python train.py --hidden_size=192 --routed_scale=2.0 --init_std_router=0.0105 --rope_fraction=1.0 --qk_norm=true --lr_head=0.011 --max_seq_len=1024 --doc_mask=false
Below are experts of layer 2 (counted from 0) of a mixture-of-experts language model. Rows are named down (a neuron's output weights, with its number) and show model dimensions 0-95. Each number is 128 + 32 x the weight over its row's rms, rounded and kept within 0 to 255. Numbers have three digits each.
Before each expert's rows: "comes before" lists some tokens at least twice as common just after its tokens as in all text. This comes from a sample of Wikipedia text that the model never trained on. Tokens count by the router's weight.

# expert 123
comes before: "| ", "(", "and ", "|", "in ", "– "
down0:125145152101136128147117151140139126145153100136135126089113121110103183078147144168158146134171091137184180104197167141159073110078152114131133168166116148167107116066158130140119115122113109113175134130132154122098144112144121138082133166144117131123129149101178178178186160084148134114
down1:089143108158170154155100189098089145110140082155121131128154151174104094082202048115103160108110125139130170101135130122136081089102099170121149102169135115090130133149122141130119158115116144173151157054134108110143138149146092157199141144119178123099092127062153079126198132116144132099
down2:122157112197090106184102136166099174210106146164107145098145137123163080140163076109153128150099104147088118184143074157162158120144126135139098095120134100122101126112117155125143180158079142120088110122098100160069108106106104135100157093145171117178165195090136130159121134101092168126
down3:160088178143117076146068112160154104166136108108123160121105106105146105145124153069212105169133153125089145144112078125112094101117165132060113093124157163193132113083070174151074127166127180137123146177145086194143037145137133182121121152142159142093153086070165106157157134104111186124
down4:111161079130137140080074125081130168120120117188113125152169089078166086101099097124137113100120097134178171105185116163173124132148158141157127133103103134159039130143127143142106143145114097144141167100231105099153061205099116100079106145119116107147154126133129182115072145112170114190
down5:117162040078125158148120113144096128120153138124168136090138077118135129204143132163092135147146175149140114187122125173133135084157107173126109135115113161092149124072150096137139190151111120131066100074100125122127140187184132136113131115131096120121127174068057127140105147128089093072
down6:109097063092095200160172171127125123129094135074109111097089111126165101146165163135175067097156120145107110144087139066105105156135117028170098166135050114128121145125095171082143148086053105156119153112178124153122138147134095144097116140116135127109186127048115140138125074124138167141
down7:089118093139109128143112139085083125144170193129147113143173156080183115128145176077103128142103068161155121157139144143112121118093166116059141099166114110108146120156137147130110104135122125106142130129114148150113053113116095107099135117208106161124139130172141115197115117130209184144
down8:102093165117178108116167123105171120114157176128076108135101063143082100182168087107093105108098130107110079084185123071150142153083174106097131061133142140158094149070112141170096128130104116132078131100125154161106117164149071127081147153068151086141136155137154199110189128134161149175
down9:156156124137108096120074120100178119140125096109082114157152159099117108138097117177109084126140187132161181147097099129159105145130127101091117098094159122086153119158144198097128127082093086097118149181092099138116166155130116159169119135043113151098135121185100148115040107123081044110
down10:148138153138066152099171146143078104143119057130152054161144103109132141074154132113130138121121131135131137254162165091143173149126142133153144150125147077092161190102137119086187144178167075168212134167127166109086101164184144104109151120159090174137157202109111114133107105134142106124
down11:193114108112122195113151084147113213129147143070115169177113159167105140152135156151174114106114133103101069101083160141123140112126153111121129124100188117117129146082092066132110126130150152066081121172075120138118087099146161131129213139120148161070075132125111140107157132105146091147
down12:115099142049128088108138178114138132087169090148144157120089152142129106117115128142158126088095144125129125123123189111081155109116097143134081090130142122087099075113061143112193054137103144170186120083098128119128146135144087122082108169207141176165152127131097115081099111133099107105
down13:103089129099097080130126215169079151158181148139149142184134096158136115104121093142113118137159148111137082132073113156070150064072132131145175136121143195160085051135187150078087155149089159153114108074142182121178068126149111138100095143154136101129112103110171119133081113108082106157
down14:116119145117129150171083179194134151112149157096157151089165117090156127063134100102178087213114155051136184113088149106152129167152134140126133184131131179151184130127138149098102167125127101122143161129131146086145111092124114169164151112173168119107122084127077131150138043199087097179
down15:156101106153061110121121221137142106109132110154123115171146117160135166114107107131139143128183122131145063113163163142066128144136150174120202085133124147109184114168136110164176138104165157071149139170131100106159096147073100129172213129090214126161115133110100115098118107118171133162
down16:167134162150150113110109156116136171116104104077200139150088162101151127104085123187169153098134212170121146169075146136132086155147112145114107156105109095143143154138132142119115092148126124112158108174144113074142168116122138178170111109145104088160151159163153128103066120146077090159
down17:127117083139175139136137102139098212114153147157079118110124091111166134109163119089152133143201139112116178082115156145110162109143170133101159117158131154116117107099102186056143184137138103095126095135206104167095107132098138080171131091179100106166101100151139107096145177140140161096
down18:134173129071055076131141135161087112163134053123126117109163129126171152108143117115183148100145165139167121115119159069086147106164144117139139124097121105100175145151059139117064111109172161104171116045118157127099120172165162141113208146132107144203097158120177078092182136085174109131
down19:132110165197111113125120186211131197185101127154119137154081154085115148160142125118121106122121133093159133141113073091118143087080127080148188144145172074141180149125138086116133126075050162139167149130078086170068140154094108117121123140098135043110125114158157090153161107109178113130
down20:091169090149143188145086189169172127138078059082089095067112134099136163170096109154119140110149156192124098128175136097139146111148079081056081124118138116131106094167098175143124077125123127130123208182169110070071127175112135103182050099111119167122159116145112125145094121129092181134
down21:118105114128166125082116168195131094151115077124151128094159090116110162190130092110164167156149040101071049117126133120078158151139075061144121138119096162135147165140136092109122158142086141136119128071139051134124117139126123122167120140162108110108156083143088132106190136157152123130
down22:082073112105119174089160150108189151093065078159136078202164164179146147181126181125066129144118128153172084181115160095129141168075120135120100145098086105133120101070068145107192086133108124070144125151106130132121104140117104111157099094168138174057082151167137146149118126148150087102
down23:160126179114152111091090119118157141106143111133121155126074140095168187142093140148131160199136120113116070156120138071139125157116124153120149107053134111085124118144143146130118159113167150103167131116107098149100087073033091127126219124155057126069108092138149117137116130064146130127
down24:083087051117155147163148158075067144164156102080101113108100170129086164128092114141110126100112090057109152085153123114153127173157115166102105103067186142128102125112160151146178123122051136132167145167127137118102095159168082181102114088109126074114158173105093059193149115144130170078
down25:115139113122104151162165115202138076096115168132099111178101125151155118128163122181177156069154162109107126135130136120141149131117068183081129119146171142134115176079147105188100101170116123162164140131105166137106183146152174102144170113135104179178163085073151135083154136112113117157
down26:150155092146179134159138141121140106151098059125116114152089125174105071099138070150157115155085189088127131178152128189128151132111144105117107125202096180149154174127160106162135155106104166140146128116078164143111083132112173104192077105093149127115123126127191166157101103114157178181
down27:139126180097101092190181185100129148139129127180132174109165089147129150058152140133093121127122128172064076136109155208160103155134121156191086112130122146110103094146106201125177100085148085031160145139152176153171105152070128094138114122139181114143124167140066091134092141109119107142
down28:127132132129134130111135144133143174124135126131137165169105120157124100157149129129148168091169084137087142177088171074156136163117142101170108051141151089138140087170099130187139071145145096138112157159122150152148181159117058123153175222130121164145152148130126089070132162160116130094
down29:047167058106102134060168131151119153173141182161150180097113119163127104117163154064152140159100114153146131164151101133125134157148100167165134172155118092093117067135131182095152087164160116159108107135120192143116139161133080128134153079090085105089123102118096163112122152107129107069
down30:126184109182127123124126140147104126140157199090079139123085171142087145117146159157092180107102116129127123121152123121124129120139184134175152140118119077114071126217169126103093107092115114065140138170143148139111161230109076138105142149150098147124110100142112123088104123185086142087
down31:150131097204137091155137074122176078101127148115138192178145121147103106105114075114114149118053172153155130182141167100072133084121144099112138062103108147142151148130148128109106123112093129158225160180105142114129128101161156112131159173118074082113131099043100129141132149131117171084
down32:113093078093158085149166111159070117132106109110191150150097141123115110155179144131163132132128083093173166094128165149133091141176131122157182214157115142126109167158142136107111152114144129141116142162138206096150119107136110147154147194086092177104085192173105095093073141099108106093
down33:145113150255179127144101054149119104134119099119122143090094100110071150142163110096096087175104134167108086157108179107097140099163141102138139156100145149092114129088094138103088091086125151154141077092048123128120133142158158187094104159118146122146105085108110148170151095148108173128
down34:096095106150106101100189096141098112117145156133159072076085084104124104094153153122104149124137102087128121103160198136131147135109122099107152180172142158061082115083075140129186116130126162198136138131153125101130153105067193086120100159171139070115125099097157133159184114174133154174
down35:072119119115168084159127150112091090118142132129146115189141182117139116142101129108098095075132088185145123181130115151075156147081103143090146065121117173086129151075139098101110096092128178101134162064120180162151123125165123137119112175090149142129098123206071131159145121157139102127
down36:097117159154133145135168189099130129112208091152124134149128109147113048129068150129137081130071107158136057112154135163138108119171126142164133123155142136138099130128093173110128108121195161156131093175123178065150146118062084141154123096120074184106096189201131160101110170159163137147
down37:100145106101094138129155141114102160170161103106196169184056109114125120181084188135159094186162132112123204105161140127140113170184166123104115148203105170092178155122146178093208150144124094111161153124124147151112134076095129071085103067176072082097173151060097108101183143101130094156
down38:115164196092126144186116123132227160162108114130105177153109068144099084122150165160182131170133140131145108181170133143127120124151169136159085103050138094141108157117144098064198154118167162094120087088166136142132095132116055134173147165126103131106138095087149163144117168110174131147
down39:189107140085132151137093145127167134063190106129132195085174182119138078098102146192151105094126142126143187147108054158118074168095107092136132191111113174117124150106121187135165143159116087148109178111115101107158141092124095114112041070119140185104196178152135162186118178083204139136
down40:142148176086086163108118164130130140162198107131157128139163149145141168122093103122101113120144109155113142203185070112099113092074186061120078111120118148113076130165160122155118134145162105159145152136148134137102141087118103095161144117169133152107202152157128151039129145082108050170
down41:081117103114149156125139143133096114081134149040132099116081114161124166155130126146148116121162160110116080131189103150113049127145109160212093157119150162164132117175127178177144171073123120166193070119115216122062141115206154112109066157121108154099133110127120155096109149089092115150
down42:084165143085114127107187094123099087098067121146140061140069110130159181169143140148149196103180147123159132137103119080128144150095124082143166150148136100128135144156135178191120153164139080174119172137097116133125043092131112140169130111162110156134126070184160160170126128170098086133
down43:163128142094118141172055091102208178114098136107111204154157179118080093121141117107168110129086152126157123114122124128089158137135210137088099158125134112189156112123160169128091132140120132076102152129144161087145148199185190128121132169063093118125144098110085124199146165158118155116
down44:132108105140121103137135108142144043125174123155158141106123132090145132153080185147157127087125107133147103170083185194125154102221133194114136114144108130155101137119152126143088084134148157108127110090126209050117047184107157094087140169103119158094131110083111106105125138156144073162
down45:126131137090117147147153115083070090154100161100060155203125144122143091164148068181118150127106174133109207112138139128161137141113068174116121156147101122074093096116138141109176176153051095171178101108105081130168162143102164107078175088138069148167110123123067104067132138081136087104
down46:151120114144110131075155170114215128102060145128122116111180089120113150140140133106128118094128101115152097158073100149125097128099116168146116130172103110138139123079144092096061141133223122127184126073140117097104081195124147163109118129113125175115106084073107175125120145135168127112
down47:159093129108102124119165123118129133149156146122088097117217163170137113123175096093128158089133125109092108160099177147090103140102139134132134193146164095090123105088116050162103090155148146119153156098118104160102124139089175190101081094128139148095151112146092115167083135163087124136
down48:179123170171192079148153111133151179197148165130161118197180128141093158097139132128160121107131198138128156155104098141115152101083133151114157106069082148109132121138051155162114111101107148159163125139126130124101154131176179166134150156095152124101139081136170109160124140199114115127
down49:102132103129094063160127172149137073168091156119145141134180143152174148133052152102154152119132137148127130074067101114094186111058103154178140070076073175123124130125153135101137130166096117105166148135122169169066149117145134087058169121080095174140121080114134139044164147076114147107
down50:116112119166139162059134135118117178242100120101151168131140159119138183179095071159123091135204145142121117078130125104126056130144125180102127109114127135139152170089120122114117152150142141173148148142141116082119032132143107137181129151110109109134063150153142139138124141094126078173
down51:080149183176123112131149113137123084174099111147103117191150142130159118097109062113144068129110118107166091149149101126094114138119138124173120067073137192087142082098166115069097116150144147131100145087059074150094119140154110097137128163139133131145128141118108045141182078127165157166
down52:153089150103130100103132123141168171142204106129097167069102076107123118039154131114141148090085120161105124075180106131101149133143163127127133165160126170091189116127135104158105110125146152098108078119154108121116144094132127099134176122117035095115116116124154098106117099156097174143
down53:070137139136170068115186072145087193062105114144104114134102135125125154164141127123153116150162182094165069165159087153150082160166034146072116184186117146170101142119154174178178116097119123165141112115159118151092129174175102060133148119111149170127110099130144119077151107130146108168
down54:136140157111106173120075118088149150161149113125132076118100188156107146199172125123064162131083162171117089128111115064107156149125080175106153112127131151172156119145127135201148094114137099092140214098106118130155153162075128170122102100125127154123150152164129147127127216101103109168
down55:040108060130137153123118132092183172169171081127152074154116163146106088171099135113153130108150121194127143113142087101154152193118101082065156186155107134091136169119130176163174129094101169168168107100066114088119163119164099128162128154160129132099134119144114187152199122101142154129
down56:146084114054112099099135146054101136115125123128157014110106092142129122135148103070115070140153170155135097119049120145106167134126168128169113024146137141190100145119147143110118191164165154097184114078075100151111114128170154110127182168109121090141142159171138064087134087128133136155
down57:097137172144030139158111139137120097119146129161161140122159154165148114100100132142107085125117109155084062187118142165125137137117106134143083174145216109132123143128097106140204135121108094113163129088112123136100143134143126073138114137119162118122046146205131123207122147153093106141
down58:180111136132151151140142073143077176129106144195144130205130182079103126104079141119123080083127174184114111128197159140154160133157200173149167155152116077069123111118222118122125155123110131102082093140132122140099102130112157097111099092086115119161118144170153156145108105195043122158
down59:109143086064136137139149137124074162065158153083197188106135179101166161128076116130139133163149126144101117125121106138167121110164128127190113102137102134097200067123162156071136148124123111159141112141147075170164071115131096145181172118134118147096151107151112177142147190080104131103
down60:194170096132090135133129104086157110110128126170103118145183105100092127058130213169124145138080095138170053109134152192095141087179107077113113147109155141143155115158084193119120152119138144111098111173163190122159139129140123133108130198117096052127133139106066132120122148119158048141
down61:119149103063148185126097148115210134116146136143114067152124155181089132103097108123169101140121136112185140094145120117162122135106077117053109096143087056128131110152143081143138100110164108112081114149144132117125157147177107093197097115127153152093132130146136171154090141137123137096
down62:125077115098109111096115143114081171169197155191185110121161114141160109131147102209121067146167115179141158089189062176131155132102130114159060121123133152129148113089141135137159112148106169165165150126153124097135137105073157092166127172105095143119169089133113138185149116116120164174
down63:122093125105145150150107078085100144129134153161100160121140130141064098093126091050194134155106123064128165156106189130137092114191154139137085121181093100145111154087114169079133167066159106151109115159145114137163129132114067162128092114107112147158088135114120129153131160119117111145
down64:117105119204118160125118112101123164083144024130130113130178142136140150162044102086103161107103090129066181139122135147122132117160077080108118154175185123104097117104096122140135149040169144100101131068091137106135134186147080154092132126128127126086080133132105163107132105135143156147
down65:056126057155084102159095181161137099076126075105152186116163112163109104131142121111128161112150067117181158131149090129160051136165136107106106122149144104117133130180114152130174064173101180129187126105103151089127124165084143122144151164134158182110123160172150144157156136119146102065
down66:147111205125140147148066086069134185160154073102148114163120160131095163120115106153151128144179169108161070158173192117146095050122137131116113107114115132171166156129130092056145116156130147093085115103099123106123079119068144131110162116084139112129130094091157155105137123169118161127
down67:170161117131113122173109170100141165054140134227130136111106078136095152130196107080098104115106118114086142108135168131136104139183146145148125094133093130130096156139116047149071213122173091127101131048115152162120178161170125134143015126108178098106116140118157063172149083126147155135
down68:105169133184149067178105174107131176108140145129137111120129153116125100130154162054160095134084088087110087130123146114098098097120082083109145106067156120150153163170153120126094146121103072115039073082056178157156153088070160137133130137149104155075168124199175066141132147130141078173
down69:091106128063119185122105148123140092096087148108126155142136135112121166158151165140116082153118142144095113199133067102172078125082066143095167183113117073159124132094127107160120122119084119101123083122115089112086115096124105109124141159139139114120129080182073148077125131127083124084
down70:107112088145125175102115112099054050111124093122128127140146186185179089139095172221156152148134129107128136160121070123070087087078101102160093093145156107152157061147117103101071080107117131172033176148174100174149129129141151094107136137131145144071136100116134204126136125109145096121
down71:094119145117165166116171172104156088109135111166185104196139077072167139143088109117150118175139074141110201152091090121083168170071089049127141143096100156122124124113099090159134110091122068176189159089129120142112180111103120168109141165111119134093140154134095143103090122137073103156
down72:166104142124140132087150155121134120168180156145206099212100141162113098126107071129139136148166135128148114085123160107164122124158128133158163094150137172157065160151072115115105126116099127101112128039166178114140128051114119113153150190133112122164131116089101101126133115157109122134
down73:096090089139109088178145098171129206158122084068140156086121175126100176142118080189099155181104086166112140127113176142131123145133133158100151095133127112141112141161113118110131128136074120107087112165146182204161121097091164112151145069121116155137117135104130131142111123136143160069
down74:192147113201117117113128132139135125162101144052152155114122140141135135134092095107087104148075103120083184158112114124102140167172114172098136117062191149063090115091136157122180120136134136086117173115117067123117169146113126098205138117100129053111093150151147053108172083227099151157
down75:138103159087095165164115105092165081063103115161154155137095132137095157139139137138141113168131133095143082138138127083122136169122125090155065132156135125146155131141157111097147181194121072166172133127071157129197126160149120137092061139149179149092165170152119062137145108104177098122
down76:076138129113090128061136129134150070120161160163181114069121104126140138049143121111065153095072154143117104116132139130088156089143129115107088156138158197151103077158146168085125113056130128129113177104118135115147152062171114160179116095210132116140119135086123150129193124115087134115
down77:145156135126156197131135163121150116183091123196222086112151122112126168123133106117165121142137144107080081159132141166154146097101110113097133148188121116116176121096145117109140178157166076084176212164169116156220099137067105069180156147153152067098144191151157191144163103140110138134
down78:184146119149128114107138148097085131129166095106125076125122129154122162132110132074120108065117176047104067113165178083131143127058161148057141159140150126171167108193152186107129095168132116195160120177118147130122058162165120195137097123093058174152146145101087107130184094176163139138
down79:098136090158134125173135133122168143234140145129174124139098087124136118121133095181117085146110138188152175133184136058107104078111194114093099149139134110122105120165124101140104119103103170110144131118150125080122088122099106090135169091117121135169132127105144149169151086147154060122